config.toml
n_experts = 16
balance_loss = 0.00781
router_noise = 0.3
lr_router = 0.00123
learning_rate = 0.0135
Below are experts of layer 9 (counted from 0) of a mixture-of-experts language model. Rows are named gate (a neuron's input weights, with its number), up (a neuron's input weights, with its number) and show model dimensions 0-255. Each number is 128 + 24 x the weight over its row's rms, rounded and kept within 0 to 255. Numbers have three digits each.
Before each expert's rows: "mostly gets" lists some tokens that are sent to it at least half of the time. This comes from a sample of Wikipedia text that the model never trained on.

# expert 1
mostly gets: "script", "ig", "pp", "ec", "ag", "av"
gate1:120107069112127142146162098150147117155160106128156159135085131129142114124186154135150138122142139132161148143154091133148104101121123097124118115113162130183094185133144116133130142099134145106089134095132142134156143142100148169114131115156133117184122164080161155162075182150142147117161121145097130129134126130118110115105115127122129115112140137153132129106119150121075160155138123137176088125160123159114152114151090143130170148139140131148089135138159162123124096151082182115132115120103169102145123139171168123115147149136130140159124122105154137138149134195108143094145150080166122121087151127112115130133113134135139152096140131121137126106128093106143148089136121104147146146157124120143038139111138103146128148140111167137160128111130167090154101130133157
up1:134161127123137095141083121129128101163099141119125103109145112122138101076129169129129138110144111130088143144099130160093126143124124102157134111089082159084103165134143117138143066134125163148125118132166139158121107120099152143116102102128125119119119077143182100172140163145109146144081110096161126123166138135111108114173164134134135123120155096132140099094109104128161107162150132163153091103140158120163136128138092103111118093096096113177120119111108147174085164142108089126130140127176100114120130153118190123095149145147122095097146128118101108118132119090155129195092078128159111131138154094106084144114129121110130155101147131150123132116130094140111134121134130166130075147118127135167090143118132117121129105105116128179152120142136124104141145119128163

# expert 2
mostly gets: " con", " dis", " Pro", " pro", " sub", " inter"
gate4:119108113131125119107129077137098117111102120113137129148131148147153122179123140155119132116118116146159117108129144135158143125123133092126103138138128143119154120121107108126150096135110113127125133114106151138148125074107124111136158130150146135126116150125103142111154167075131148110133130134121080168115094109082164128167139141120166119083089125142183092136174134119107164118078107137146128081128148142132108144090145189127137120110202123095092058167133097125097113127155120103087083146089156104123110126134149151140132119092164136137129142158173124139100183153115130125159157089123101123148178086115146083133106141126111129129176137092139128144142107128131144106108176122120083110170128105138152127126122148117147134153158115110146153151136157116089088099110162
up4:156122114137150110150122141072156099150122120143139131099108141148140084148159132094124109115098103137142119138114150141102150127157155133125170132140163081111096141119159152149136111120136125129093145115137166193121114203132096104101133160127126084177190114108122097114120094155133150132095124094127153113105111134094130118142107130123134160150132141111110132110091132148083159138128119129124124103135154132124158152066138129113114088141109082161178151081133144121154081157118175113128147113107140107114141097133174151185163157134136124120125138124094111144123128107124126120118089134094107137128140149096131124122164126100119140161103123151161148142088124087118104072163156141120110117138143122090119124161114164095132104136167106149098107083107124122153140133116178

# expert 11
mostly gets: "ca", "au", "è", "â", "che", "ba"
gate4:176112103090097101085146085096128131093151104178158132110124134125121119159140099100105131137098125094133134140139151175113157096112102144104109117089122134138144119151161128130136103102149133099128158145095110135127115136083106146119142068162109132123072117144138127133121138145104128130118135127150155163144125145126133112145113142125135094126107097161167132135108101111123143110123198109142116148161153175148132123118130163090150149152101075119148125145121130084121132164140110122146114110111148181112150102126085141143147144144150112096145091142144092126165083131073163122119120114129124125132130168151158110110170153165165139137112109077115181109131132112120113104126122148149123181092140123149099112109089153162093143129141123128107128150177176121151136168087116
up4:156122121162129146099141149116125116118127124107139113153123168109128157137145155143159144121156121167134137160115136102124115132141120126146092174117128126161129136135090105142150100149107135099159097127134092126163098136096080146150157092153142073128128130134134130185130122134120149133117135081157102143146127141127117154134133133123122153116147099135154150132136178111124145096147170164095108173169135153138151145155141159123143131081153142114151112129140068114101110123126077133143130129168164117125101093119127081177106162139112089093096089117167112071166138107094140118146169110099179136073128118104106126115149132135155136119137177158131113156086129112127115140125137072130105134125138120117129123136124113104097171146101171128181083135129142148143182129085133

# expert 3
mostly gets: "ć", "č", "ț", "š", "ž", " Born"
gate1:133121066146103158121140125150071092117105125130143128133127118139107168126133133150128086146096134187139158150108081133132140165162127127135132140094111140140110127136074138117118105116116162127149116140138129122182161098159138158114176146114103142146106131118157126142127119126089148120195110101128120098169081164131175133112164159122141135159130155098113136104106121141126121140130151152140117162102129156143133139133138100149146126133140127112143157084149124165121110122128111114136128125099147139163182103126122131125148167130154171137136123071153110086134166125129151094157152133151137142102133132168114129109109110123130084129130142147149104066164144169111170146114145146169137177108201128162120092121127131124155087129118117149101146131078152122111172156147113
up1:111159147125127118147082127107138126189143157134117140124146082066135106105106150110128141179127105081094116138094124139093189171109144134144114166089108145169117103116143155126113135148102119148162145145134151167127140162157145092081096121137127105123089138171113103128155146168154126126127143135137128150150124120117132143157132136154142097115094141139149065114115103140140104111136127129137117095107117120093135120118131108138162100100138106134120136143100120143159118130117100117145083133173144202140139115150116169154128172126121095111156083134114130120111097099138138134103136129188148122120129091121170112132157116121128153159143144124122142089131116143170091148118097061103165136164116139132100124160107168124144077121107156159100128127111108147155126155120108